{
  "num_hidden_layers": 13,
  "n_experts": 40,
  "hidden_act": "swiglu",
  "normalize_top_k": false,
  "rope_fraction": 1.0,
  "init_mimetic": 0.5,
  "lr_mult_o": 3.0,
  "decay_fraction": 1.0
}
Below are experts of layer 8 (counted from 0) of a mixture-of-experts language model. Rows are named router (the router's row for the expert), gate (a neuron's input weights, with its number), up (a neuron's input weights, with its number), down (a neuron's output weights, with its number) and show model dimensions 0-223. Each number is 128 + 32 x the weight over its row's rms, rounded and kept within 0 to 255. Numbers have three digits each.
Before each expert's rows: a language model's description of what the expert responds to. This comes from a sample of Wikipedia text that the model never trained on.

# expert 1
Description: East Asian name endings
router:192118131205105060198100141098145128123137117140163093080083172122153083171128086149111113136092072158127073097177180090125140163127087123097124148126077146198077094151068150131097147137128186069119141123099165120135155141142082148140124125179114092148097160081165152132055092150091105170102125125137137139117108123176126119105168123093115093093168100103098147126120118132173162132083147108155098153079174162146101130134089080093122108164113157153096128127109150115147147096156133130141138127078084211101118156135093165079113095147116070134114130170117080111152130097090082167073129192122088091094105132111204071088130083180156119111172120154090068123147073133143102117133
gate2:105141100098064096114120151120111069103126144149121183112167112200132133149198146126129158155107185191146139195056152175088111114110142146174097095177132168141161131151133114147134107145161116076110108067214155130085118074174115166042139127157098105125082099149100144105152147110184105114089120168096126113082169115103139093143098089162106091125100166112093112111104151165124092122130114056110169112153111088105182121099122124151103094111102076130131113184131093090137141085116107126107105100157083125132112150154146110126114133140183177088184058084146173097186127100126236070117130126117122118151125111099148110125092148115072108112146098121114121085138189089094118124124
up2:128096186082139138138146052144112182113098114134155115131175130086113096097166124125147145142134141100115047073134164108108082124156136143168145089101192145136115131102181165162117245116143146147136149192085101139115059172143075168150174116158141098135120160131120150118195128135073087086147177119133087130159157138175099162158173105127142122119162138151141132116157022122127151101124026106120112116131148147179103094203122110161126120103121137130152096116178121098168124173137085151144119087128108130132115173122172113132149093148101130122110158154126132108140130114164131141091149140133094100170147171140123132144109104117114110072137183145124074049113125192132067129213
down2:092130111129104108103153101127121127152079170095141103152124106178142159132180173128133205128109130112143143179066107195082120148089121133218109159149166186091132157155106166117154087099125068174116124118113149157111136125124108175066085108148103104144067087143128096149123136143173098115117099108116120104087212086130166120154123161116178141164128116154097206087171150104133075116075139134099167123147106110149201182128103130151130132156133129182147127133081104150093144121189102143119065048129111163160125165176118139139125114137151118063141102108117145062181122141120221068136148137096080172154113142130151114154123148179055129143130116177123133112143177134155144107167
gate3:107175155129124130084120106137116126066106127132124067128108173103102122178190088114128118138093145138148119060089165136146134125150125070159133101131140116137145115058118157104168184139163126123141110091141127159141121134120157134158130139098168103141130123155160134150154128102111146112219141153094040153102105112082152213062139146135152116134145136104189148104126126171187105109161149141148191128158091132144143089112149105202095142149141137153117145106126176188141182129128128094136104089080188156181174100177150098159165139164167053115166134127148130055097121180170085124135153170124124150105035049166192143101102101127176127130102146163131184135178128086133152123116
up3:156127108109169140064104149143123104126155151127115082111146146132162140099170108102132140143148144110111116051118162100133156119172109152158124073076068124160172095108152134142113106112177077163128169091133074131152107100099146146149101135122058132104095120138139129148123128101119109142174208112093066132141130131104217109116171136138114193152135147119133146160153165110169072085162125110121189122108100098179107119165125087135162088119151197177095124099139088136137116162091101093057100085118204157205157084067110107132175135138165079099163094134089089084106113152160074181152144125169118108110159070128163119093101084106111136148188120192125121148184102104167076108145
down3:107148093213165121146099185194069106122085118119145127120108157116108109120143149103093179082146090125178082097141146135145128154172104146122137194123086163178059139124103094096086160076099184075146128108160132091134161135135175141122139113173140102127115162063147149134108180089163117213127114135150137166088145094163110133157162156163086127156143091148177156160041194171156197145124161103133118154101141130126164146089132126122167130112132144166161122243174118126138116083155112156130151108114069153180096179133054159150072122125139116108127106078108169132146138086106119094154141183147112101097122158137130115145091087138114108093133088099126095125102111113148169171120
gate4:118175139168134137151147178149170120102102132098031137149092132080129092135145143138075138116124119150102143147106106181174112160164208062139137194139106158031144069175138175082098099130126127171108123098096114129111102093112171102161102129157097169071136137118170142125126153107126109097164119147082112132114160100113135086168056150139148121152052090100118130160128099143156130132169185149190137097089117096094129131106154100206199133127080188124110177145144104160124157166170124146158165083165101135154084150139067132118061145093139092161114159145087141133121181135145147137142167083134088101137176129130059142146114152119102113160166134071133096150127087177160143124153
up4:117100138104127105091111109171144085179176116152191127178148191138138147117117137101163112115147042095169100107168119098097170157111101126088246155130121107108116172133125143114096158117099096120154148114095108176117099119138111200108157049135103113157156196129114114143076102155169137146120063104178149064148135186128101161102137130116170107124166152099167150126170110117109122103119128134099042107143134079116127136131085139090121137130072106103152129090101158107160147139150127142131074099099199056094160123122205146085165144148128156153169136187147108123143111125112127156106150153118199116130094138194112126091122156125147122057121117146114156091075140102160186084087
down4:093099155124084127089055123100152114170134145137174153110088089095142085073141123133157126118174121121027092139117125081141083098120191154170176071174149074165109172214156104122100095090138131152159092150127155152167074195179105107178133169131119154122141120152086127130128132126141142141050176134136083150093119086102119144147168145077197105081123100156116092123112136075131147080098125156086157147168142121122080127120120147084146117167149097152133112063137128130136178151135124123130151103169105111127122176097128094132126145135131114134083103178202079123140089063075123108125067120133123076159116151185204147114126088168166140158109176155123125124114088169110094155129
gate5:103174117128119107171150083100130086191150118158163152147138166155146126076136146162204142115141214098132127097113075145162157182077132111113109127126122096110145086110196150076094144199076137203100147172161150110181097127138066115175124123139139172090119166156157144148108064195182176100160064112125074107075126093132142177112125145141135099123093147163129134108152131159172107135167112168170123113202154159112171141139102102127119131114084091092104186100144116101114123163102146136148210115124154135138070139115114096150145170141152128126126061148161202086158102118142115117110149104168128129031107096177122131126127144071120091135139167104139119132106116181127105110142
up5:077223143108099163098105155115132129118124090119132134023098105136104119113127116082155124111132028091120156122128116126172146169129101086126127110177111116143139094126104112131145116136083133126126160158116188146098154137175134059130140125136124129131159108141092091140125108125107134134099119122127075142085183123041151186121196121122163090157116138078129082202115105122180136082087171145082138118058147069173088148161115182017084133112130132173145154134096103140145103119132129155146157164145138071170167141172103135131116076172177069104129110167125065084092099117152135130106138156096094074110178157093101168170123115130143158154108077130112157128103130098140134141099
down5:105143083162142122064112162138093128172128167121137094096092094153100123086110122152102161127170053144138112096114098116127060150122110122121127127129096064177142152142170168164153118179107140127126141167057152129109149129158179112074099117152096073125184119139065073116153114133088181119131142100111076079092137104108114167107139139076122089132127120099098126173118113150129143194115192127160152095092102135115082134144148187112114129125137108175186116187116135111108070105152042201132146147187166079161112134140102115183121061158114121147133120174136136093137149112118176136161141110114200064109158101109076205125097090173110118099118164117096120087125130099151151169058
gate6:125128089127113072127090117109132110116103136163171127119131142137146184137191196108125166124158142114025117122151142092123136145151112136136106136123143175114096134094148085173158161136117138133117090170130163096083110103184146125140127143157114076188109094174067110117188136158083120137139129125151154108149076139114136119170175038160188171166083098162163071107093096176140127087128147086116166112120167094090152098115143150108152102023131122124166096121123099172168108127135177169152108126150147085166132114053146100135082096111128075170126191063115181168094155137159138143118160159170137148185075140169144149148117118137123108093089080114144122099115103145200159152077
up6:162137141160156116106127084144160129112110154140161166151121129142124174077133087115119135130142115114144090126125103117144145133161152182105138168208136140080153137110088104147076150201153150184131176119140153182194196112145149098142131128096147138143083114111148112145163123146156124144185113138049178149217139178182123102074125147140105174180162167133126104168108093138125074067110191112124124070104162179156126145133194093136101099166169135128161154135162122142158128119177129093127108132142125105113167154079151073119119116119205145152146168152127103175146131074150148105143110099171117174105164111077131100164084037128101100101170136186113174188103098156099111085084
down6:162106118158193131066100098057157164114127107110116166097160132156102121102066149074162104131148183205123139148083092154151131128157109180179142144152128085138156167141085143104102179103108110114170120164084105168105091129123163112115128166186091105148143131161122114139144137103094148147146162115130130156137139106112100128103185097105095114182177160155142173132125093125175064159104142176168120112085180086175161127146073158125091183088141137160215104168137119116155129113072145082136109165083137166092132123122174196056159089104093147121103113116098097169059121116089151096159126133146089082118127147097120184083128127115144077094216135126120092157147128159096118150174
gate7:117107137135165088104100101113154078088110119120102144158132137119159131136070165130116115132135206122135177076155214130154099165152147172096084139178150090160131112135177138117120079128139120129136180099140099126149169191116056084169181159121118134101078126123087092126088124097089112165179126059171150136147094115057089097203117141126159060103083108168088096103142066175102154092125139108165145141190092126103112165124121130142150103113171177094124145119141141128138085181162118114102142153184114120093045087121134138108134144165139095106061104152109153104131094148112101111174156144193087159113134121111059102165139146119101065140163102120197069143141101141151107115139
up7:189106096121093123170110153137132128094127127153097145054128105183105171115053067102101119165146132150127113079202119132153098160144136170139151109124098113158173104080093140140133175176142050118116125124173114128173188150184040165173162125156151069084101134153131112124082113159169125131112139110140121174122150150075139117169097133118121137136132133080127130171108121108164137100094134100094074126152117102139094170107095116167177169153153144164113157121151109163190090124134154135094117111099141140166122155114133146111156095155124118113165088221143136156118140198078165086177097080153070051085137140093106118099166077091164168125103149145106123070085096123139136076175
down7:132162061099127124114153162162102117135136076109177142104136119151177174138158122138156138156155112122127109138114175099116179108117163069145139096084120102071125111088083137128177110087149128189105073156077120102139164127125065204168166067100149116095087168115097100118131087159135156121129113069133130133171107146197092158065111129100107150145179135118101136110098210111121109164077119149122120161108184148123151122192135152117100124092120141165194164112116069115133106132108128123117037098149197136165133158163142116137106165144110098155187162086094108148146107150163208101186104076140205145099137156148096138122197102095175126138105120120143138087138106133081139077137

# expert 32
Description: Foreign surname pieces
router:163083130136099103114096127134097161074180101161148193143093143113137144143135180153084076145148170127099133091164128077134093141080130122112135165120150166102073111156178106100159154119101105139129138095167119100126151168146157068118116121118065141123149131066135089091169072121144107089149169044168109158118115110201105069111113094100078182148146167046070094109085176144175189126110146148169141136086178160159170150141149148077104117119120184143123133138132119121148116116117075088176110091110108158121160104127076146088108078130130154126127098062069136110152118218147114138159131209104150096079135156138101105125112119104145171080140113141127149133120060153113131091093
gate2:128132155101070110169151105095181143130113110157111088158119087073129175194094104122157145075153131121131113090134152092082134178111168120208114155117154170121094153157159119111156155132160125116104133121075095110156081107150137096054124124097176143114105063098130123067143114193100068135111093133122145147179140035154174146140177097151123092103173100153142083149096153104101099093116169182102155117152120084143130148155124155091158144113167113102137081151154141110065147118124103197161131094129135095119116110132131119101112131169162118181123113088159121110131172095158089123083157167193116139164085149152149185061157043171101154071158125132154142090118107151145075097064
up2:156104124112163119092119078115157156112114141179100117119124099144095146177149166124125150123154081104181061097096134075114108137174100111114174157057103137130166196124054128157107106117111137192168114164109120162136191082079110111126175105090110142080118121234143060124145126128115129101172084075086075084183170148105131193122152125178117155086104157160169115115167095126114074031146121132112128145092108165108122124132144134136166131171114179150121158122147115111136149153181082105123148157136118161110156149127089092135127146081139165080126110109150175151135132127156133146108077184102126089121109110151166119138086114147178167181156110191151106155101137134076127060077
down2:175084122109179123141089083092152113122127150155146206077159112139107165142134154146134157157140073148144115129178105131096156150102127126156152175189121084154138058123143049161128187186159149163105102171147099152190085110095142085168143143148155118030098088157132118182154216162082143090127149127106057111126155157146112150077069113133123123096151128168082113165130142127139152091095113117082107106138133152096098206111187113150143091108132127147097074191138127149114138138108158158085111102144125140103131147133068158129116100110102118124096133116124145142105099197121081121140167144123122074119119072102112136217131075110110074090149164134119174140119139160131087085096
gate3:128103155080162129083143114147153157155097138177050144120145104130135131130154149150133123107129100117146110107166119082136110165103114101151145067152113104095078108104122126137143096125127147156051089120175122108093136103163137184090199047120071125108155154165070112114167113105070126146079169124116169166114102181179135118121094101091104131131094166136189092124166189117125119152136097145208074121181129153116204111100084141166163088147159096116093101128159170140141137060139130097169142076137112127090139105116130100129126086115112165141198166092103129169170154184139060140090074107111119135146110119195111172127102122157129116101108102122097220095092084155158122181126
up3:130174149109149121146068173106091089161144082072151114143089121106142145104093142107132135129140140074167145159133163111144134082102169070127162104131122177138144160153102161197121113107153129111203113086115174123136148114176112132137141142207181137118128170139144135087122111080120082087152084139145074190129179117125133162147137095104089165080143087151130190095152087106151168167110098151110130055123148147110147102060124129165110160117126192117106113138123120109096099141102108189098093159094140109127133081112164160136117132166135131122046137076164219165114092148143214119140144116129141168193115132094171104124200067068108125128094129160092114176104065121126145086120
down3:120129133149087138144079143090128190143119167140166145157119147167120158099101082076187108144133091121112159156157086132117150166119127161108170133143152103150156118167100207155171113141114109156124173145106158135123109138095153120077098126114095133118145127150139155139155159164087144065057098162106126185100172123116130121111122138098067124123110135073045111195185154098116150133044158136166116092161137166176121136137152142113112104152153123122173070180157131159065127116109144163125144138153109125129109062055132105124166147176152140148096134089140072133144090107175093108188173101129172181158084148138108138079106136107119071185161161094158117222174091126132162105203
gate4:133128075125100132139137151150092145116156080147129100138149126156100101170189140152115119129076154090138139179149124122099154162135129071109120146127109143159160126084077115049143221117146147149070169092144172137144172168142175140176132121161168124178158141145106159131140115150127116130124162069168085107124110111067090152148086124127111155136132075156119101108115124099196152132178096091174175112104116092174231110173132064077096112140156047083132126140144087122143077100123162159128123105129190151154113128152119128175102143135195092113086093124141079135120136117096140172134082144207130107073053127163097156149134105101172167159178113092146177092119087136121145092136
up4:118135177103094147125128129073155121112117160142134140105148169087122130113156154136128087142172092186082075120119152072110136114067125113135092070121123097138133095137157187156115117152126156121059093108137123131122145148114076147121072106132113145093165205177179105097157155094125118127189114149098156104151160118117153083140152147136119113095168178123081138129149128145192090207091131211091054114181113165146125116073184081169090161108128118145168154117095065156178085123109131097146134140142080172147202117136146144115163141169122151131151150180140128141099121134119145098131124100177157106140129088161117131075140068131090066113109163129164097112096234123174065163124
down4:046091138119157123098175045051097150150141111086172093208094171128119133146136143087128199127117121117153176129110119127141127158148085086172138142200115185064134179095150145133174107165061110080134139156116126161162122101107220123165114129119179189152161150159107114169115156080116112136107119132149142107149105180092138172136150109158112130118124110125127120083140128145134162106127129137162128112154088167107123161147092122152179132092126089122142110149126175148128202148171094103113104123136122123166151138101127109149095119119097136087076157103089104092181148136140087139101121117148158093149159108160175158183007106143138116101124075180164129118106102132060082140077
gate5:122143108176150152077071077139203144102119114167104125098119153075155162111102186099116074092100110181149134057178152112143115218113151139095119169146136141111133081048140087150024191111137199125110126134123148132126094156101155097122141177126148066129149106104110124084176119119159103164135167113099164146132162134081097152083135072148163151145133136145078085112072174164155162161132134159091105119133078130180138110124120107111132099115141135234168121125105100122040142113140114153102134106153108142164174131125117123109107158122126136144153138094152133122104103109104080144107111116192147148042193139144117130139084153137119146108111080083143090180119142138132114172108
up5:105124142104180097197173116117109127174085140113104184126108167070140160136087132099188073159092112130149070030119128117138080145108093095116140040083101165086078077151158110109129149111127163147140153108140154091118110210137101105154073136154148112133146138168106127059107074166143137119141096089121165172165121109104122125113157165155124107140161140122108139065103098098123108206084089152130137145079061110114134096102104093149194076122146125169124119112175133167057108107127136128125109141196125105152102154107157120072143132106178130100074170109134111082098124164189174161127137105169068135135097144189123153147163090089152132106099104118117184151124115119105127138097
down5:088152124133160119132048149086144118113119104198132119125196110137079149169116127057095107117154155164107134134193136136202169144139114147167195117125144131111098127059167152095156115132136092113151130129170141098133102149081141139154141160112085120142058122125119101157098144148173121080108135093113167117060119118128068130123078074064095138128157128166110179153112149135106138097132061110048121201178077103162133099157065158095162099139134058092081096183113138145158109179145109156092099117148122164166131163139166079085087147139119178178074106107074162145147198150101149131137126098126100121103105152157129123128170167175169134147175131144122171116136161103124157148145
gate6:177119143162154083140125153162148087135112144153176102096145104150141053111132174140110174075082163176113097194131124208140118097104102140112149097250133109123127144126115131091137138125121191136112129135182145099146129135064174122161123089150067121179124128084135069099094138081114184169157133151088114114148149101079136149143138066157110123122096215112129140127103111117074165130141105140124100159095113127134183134120132143077135156134112146175129137167167171095150151083156081208147157153126081163163122094132156168145178115152113132119127100168145146157093157140149142076147185150133121119108117133145173077071156122131133101219127168094108126106186183145110104109078
up6:139172100170139148158154118172088092134144113145129149165100102064191117124133164101149119115086073146157149129097106123081034146137080091163129109121039064156125147148120190140110079096139111135117139108082113116187101103116084137128141163172180113123137146086121130087080115117129150153095188114138126125169181153103164133134187081096148107187110091148090095091154106121172090118075131150159123116135171104132147115124081100151043105160143148085139132125109091138156115084063142176112233120089131153149129134124068082161165127084169116154150112123134186115124110135170111133138139129171177084122122072118199097103109085183105121085137130135157110189145151135152119124163
down6:125122071117137111148061150141112126164146207148145207145166121116108093115132120079136162093116092155140195121115143152130156094119121125163082140138160174121104079092096066177061092161164152179156187141123083161103104147088122184085116077121127154111123124160112099101120138094082134098188139118143116114051157132087170152112130181131096117051129088112128146105110175095193114145119123132154108099157091087082119179143111147152163152086134096137099091149089170193125141137132175077162163148110140147169121129087143147100093124162102157120084176086114093099130097079153131196123101130093119112198129127150082184151164125148066202120138100144132126101099111127102103155073
gate7:098133075151097138143147101102142096132089129101162116117118154119163183119182123150127174138072149097078108106128106145121113074144140173126122142131147124106162146100136088118129056126164171188144129122083132056128163123107176108098221099098102092091140116117136118134095100105105165158129111162180129166129157178111120141158199152174154097156136165141120125102118073139145091108169129084064099079185078122095120092058140105128134090093109095118124097160169161073117179167116106151121191142098138123145099138119136161126135093097108102185135113119152162141131126111123179157063076149073140139095078112051155160104099181055101109167153098072135116092094146166198102104086
up7:146093107108136160139190080175149124115178074190139159129174141160102070116082133117085114119187119113129120148084160129115110198140142189088090095109160086108110110125071169160121163137111103149094173067184099067117096088158101162133173119140109103143127137163163118138098137126132135101121122109082174092151111163121102163068108171107097097105120188198136118088138169188106133120150102146133138182165135139091148104134071141152108094124123175129083090106140119129121091159124138142105143120173093157149035141062156085119137128136207123112149092119087072136088129129118154130216099142186111197113088105162101092172127135156130075137091130075141114116106089117093137141093
down7:132162087126145105092006122100140090132136159172137086142185145160107144163088125167111109116093112144130121182140158172143132149124149173152198114114100177138120143071123156157088133097129142094153156124156163095134101075084112151085137084152105129091155132140108144120111127135149123134204127162153129153116167135107165138112182104157125104137122013168035171142124135100112063113115119175095143115132113094114118190091130081095117150106186082094100111145137081104146105111130139129186178130081119103083128124165110161183152084140166127094133171126097109132169083202143114150071074104083137144180096062124171108120138109118124134127075132093101115163093111133186153108124

# expert 4
Description: Line breaks and prefixes
router:161142163070166193111131080151104163103138096073093130122100147076150131100092143146091150083111164142145091183095162118137160146087135092142127129139125136151148141082138081081135128162094082145125121115117098112184143071178135125119133151099173107153208138089154153159094137146145083114094070146128127117194121193091179101138143068153143108151078147130193089186123087077124102105153152117133143182120136115130100147150135114130141083171117089107171072114163104189168087108129183137140158137237125142118099182077121129119155154126133166147061157139065077126152132158091148062141136194131108167166132105117126134137137124196146108112125166102119115158156150076160128143181
gate1:069135158137110084103178081179140138173149151080139153091202139163154156174128119111125076110149098172137107126117120129102115127121113122124123081165116129112076059104056132114154109071151141116049144073107134063100116147151118114082142156090147114156112118132164192086128112141141103113102087134134150142126178155128127138120144089184083069143108102151185127175113165124163143083147130146121068080124110152097160143149193134106059147117134057133052086146175112091146160131092112162123184094082166157098184195136118130136152179104158138056105164121154219151152134105149084142100156145124138125127110127154149113125133164087170137092162077119147144162155186101142146122150
up1:122107126149090088148132125179076114146118131128146096057160139163136108125083135061149130183142122088179132157156115100127172137071138134110123072109091141140123084146159118163136147086072166167059161071166163133072177166130123167172161081118130104123147085111113160112109105097145171153091158110107135130120159114160154133147118090135197166138135117073175102148115124082117145110131099153174103128069166168125074165146142138113119126027131148148133056158097101176160115184172106110110130147110139142171101131105126134105122141064087145137104069094104141103122133140091119130112167087157078192150145100093060055171106123097142132074121134110112185066089153079176099100146
down1:114175133159151069135148201180147095099123159133145128123105091123179104178129121114143095113151150142119133107120086131094166151132132170131045110157089192129091146140103102103156105093136173097094137132159109136138134053156156129065108070120134095095159113101135125169092152112166145151071179070107117135089129085146115157155100152119099176139120073153158171101084174110110164129159181151081114106142138111074110138111113171083096139225181165159155237091139118109168138080136146129119113168110186076194105131129138120115136138141130163083114155218105158116123096157090154138136132141157136184114132100092124139122139143106066130106120092199130171113118146083101168152137
gate2:126146153150104140082125136190109083102154201101165112170141172104141079120106114129089130155090182085175123167086098155157146119104143170155142158097104140150140176064113091122078172112130099076130063147205155143115134123123123106105156072141074126082138154129153110100146148146143155141149111109137096088175140140113109140155143147134174148086135142136177072149195099148152146072075129147107120064158208147105135140174104052168061107096167038091139149131120070107099146095161123158138118125129118163120141079112166125149110144098105100149112089135103052136115156135153186148061189142160155092120095101141047117157096112172102135096120180144112129141142118098137151142150
up2:133151111043121130113115124157161145112156138109124134139158106123039125102130146125127156167146128132150177158106119175154141142130144141136182122083126143159087131104119134124142132157118038175113123123100154094169122150122110157027139095142099113122148132125138115147131184115147094148110136122165121076169122104067110129113146203107145190121108114186169061095125177147072138128116108154142167136179101111098160117119097041124117119173106106049130176151119132145152136128078124126178129131152176088105070080091118038116112158119093128168141066137106095129155097153132241173153118168152134092064128122127107129099094125100100129106088124144106099114158111133200156105057
down2:137102108099124067127153109145118082174219118183126112091087123090062133147092147116134076195104171090133137074142093174085083104121158105178132134152142144118134104134081069097138169174099121110157071172097112147157125121122054168102120141139120114115164143136127160112082189181150121083152188186145112144175144083120155134143098147191109162091138113140115145151167195073150156094144124150137117083109145118147150130113144124093069151108109116055100172150154076177113131209093082162147132156108133160079138115121140137127147129111101116141170089132124118147071132133069101147150104126095094138152143168153147150062157131100172128169146141146171079162204140164162121145083
gate3:144079096107085204110115146140113103144118101096082145171123162104152095147140158127156088161102089148143125112166182204174109146148137136143137153139044125108136132130119127159122126166126141155148113153167118175142143134192154105183143183147168106123124195167128140099105135122116067134159117151115051132118196147118117129145080131104157167132180158122101123112168136180154160118129119092085105095127125156112116151144088085121112108112114131140073051104114114125165073109182123149143166136153176067146133158143145107183154114108088120141079089146166151115117182134137154124095139120134149099203157118096189186084126076146112144138167111092136084073138056128159125083255
up3:131153067139110205125162138096116066068158110085105168178202079090142088135132130109143154093104111128136102173170149106144136158143140142120171177160116155091191164168131090116119172156148128166168157100158136197109120100117094091119126134120140163094109154164083154120093186084109089198149148160143085144153111124124166122082098153140133156132173088105159131145160175175142118142174116102063129182121072091118130123109095131117113111161137070172085117157066120148143118104165114169171154150133165091105109116192122095129154152131044117209157103091167134150155164143140121092110128186149104074105120175116177119073128117144093161102125122132132071063137075139155145102143
down3:160084143145042147131125116139113105134079136103126159166140118098142112172079134125128158158126164115105176125093155117163136106220124126080155107128116157133146106204069151152093114088148106158143141147135120145151178117152164153094097243191109164121130122124081153131098108093162155143118081178143152139101172187118121156123173116128114116128130159115096126145079098176161035123136105101182160145122157131085124125153144111110121147106108130124121061085148131141159132152096124093125076131153137137153179103050127100152143074173073138158114119113152074111129101165132051217052172175114122091123153127085078149081144108194160088080128118156124119140103109109124127109132
gate4:075144143157166151116118092110055151118132127130107116088070106162141134103128125107113123124179160123126088097051151192113061148112168124072118149123147162109098113130172163109091108092176106169129108119192098097185115160184160169110157122110167086142110145222117143160194166090051126160128103128131103149116154168125152180111124088106122112119117182093132146144150100136182127087178065161128114100125193157135151094135141081133083137088138123118101107112133106153148143107145159124128160150165153096081097151111128144120117139131143129163113116153078139116105127054130133137079152113184082118124127065107101058153138030086107130074085170114094188127115119140170138052128
up4:159102083089124112110123132125170167151104103175160148172157117168115133128136119166110123126117128171127143099129167085128190145119131150169126180109068156155146185044111163092146122115159160201157116154098179127104142092105115083122086149145084124147155110026134179086109116131115145111155117119093138069115052052146139125165145118129114143131165151159052145085093147087065133157149135188184148085121170122135079177048141131063142157132095138158130112141132131089087130115079123123165077133098111101099181150168123133159089083173086131114173105121089130130105142118129131137167095152133126118094114141164058149077190162140138121195102078140156117137115160169107105107158
down4:152138196182138157164166138112165134140144134109102179110154166127094149100167147143118139100086172091145163111154130104117194135116139134112122155110151090146153104143136125045131183085146131163133152123124128196099144146108113129097128186127116128118094151136147100123114116100167143115119146142109125154155195104153171104111106151137146143140174176092162074112116060137104112190151128114105043130023080084118094155135109134148058075120078085110134183109131125099118149138111157115100126129089132101152111135090125138160130101089093195097163162121107113131091093025131126137152092136135175133122121169226082152162126119114176226103122160090121155181110155159118191123095
gate5:160233074115150080126188102175111132180126074160077134146098089166126133124111133109171111104135095103161138081136136102140112087143150146110068116149143176175109087146168143105081094155075107137128170177152114101116066094122132107174087154090167118106110105118126133141110101091157115107114173171086139145161190116125073118101101167135119137117152172113139126145184152158113092105071153067144125212139148101118045076165114101102136073137125093128207136132124116106136178178102137164139149121103135094107089138086119126112089157184118165185142150112090105129098152137167081097108134143131130141133131196106176172154085081141070134166142167144124216117124127119138094127108
up5:145153109084100079140206129106128131196113070096119137083127142087108149095084122094151137101173115099130087054166111094121127101171096158128127127093133148161100082150152125135133101152151113139100161139123121126130137095152168106181122134136127111130058064155117097127153140108155160146106166093075108154155194085077099130131137136137109154120164080138063175084146162194133071157107161066127154175166150144116071000127116119078129166114144140142156119121111069101122199141132121122129163123134058088190082141106085096146071170177101162169123143136128138153135140164146066122083076140088128110134128107061116083135108125129085112188142144109111137131155116096100103123116
down5:089103130101119205136119095166122140097141081096091095147177112115104194078144128079106197137145155086101097130157098110087171133135089131121173144111122109135069158090138159114134168086152170139172128176090127139151145147140100102137107122126140072137152150095122215085165125104137163103089127090088185154101160164152158149165141106103108160176160174174112137139106151096099110174091094153111147132160181120146154112096096135086103095126088130160139158158163095136065076133098111090108108091171128115165135127106034152134140165112093124110146137221148130085126157170175093142170105125122123145070092171165107096123171135181101133115103090056100121064057095100143102093118
gate6:119097156156143159168170156145120148116104097088133143138143106079122088152149113140118138111088125166123123040157112137104099136145141105114127096163138118142117150132183071099140141091104141157118070115100147139147137081152149178067137102116119162126044122119132111110152122103138135104106106062146131129145086119073155130177062149086130142170130097129144133125107077166101126148087067082191122121164161168129096169124120106086128142061134110180113131125119156138108171076090150177142146182142096098134077148093131124240164171124087109142126195170073191159048124187155136078128204125185113134175141062091143122114114076139114169121161100150150128146158127079150128167109
up6:101169112125159069110099121111132125147120112130112109126139132199109185096085112146121108209157164039151139153152120172087203138132098171173128146099114180119151122118095140177116128163134142086122159100142101124099064180146109051166110170153100095100155142157117100113113084148115097157185127146112120071163122123127191142077153107185124069122110161150116120134176148154126110124127219156137189089118137091135161114179163154138141136201121136125188124112152063135112133085132106115165113115128118104115148160160185127069141062138190115107125085141109083155174152084141109197124095107055129081094122182158150123136126158152115122137107109098125116144119143205134099090103
down6:158080166126140145145038155127148137139183091144093143193158113150174134107115033127085124156079118097166116120063099085198127136087087097200117145183126144111134124133154173182116103155140117126141106106084165155128125064144125094087121157167165133156173092139205130130142125147123121122192166143138112058131099079170186193133117118109207102059082184090190124120108125072126140125129102097153150100138108086102136069129146123147106158092110090136108109133168121093173166112130186169086133148154133125145128084096140160124122139115151182166121064152118117112160111111118137148140149127109137127110139079079160154153136122181110119128110155117098134149116098111127223150148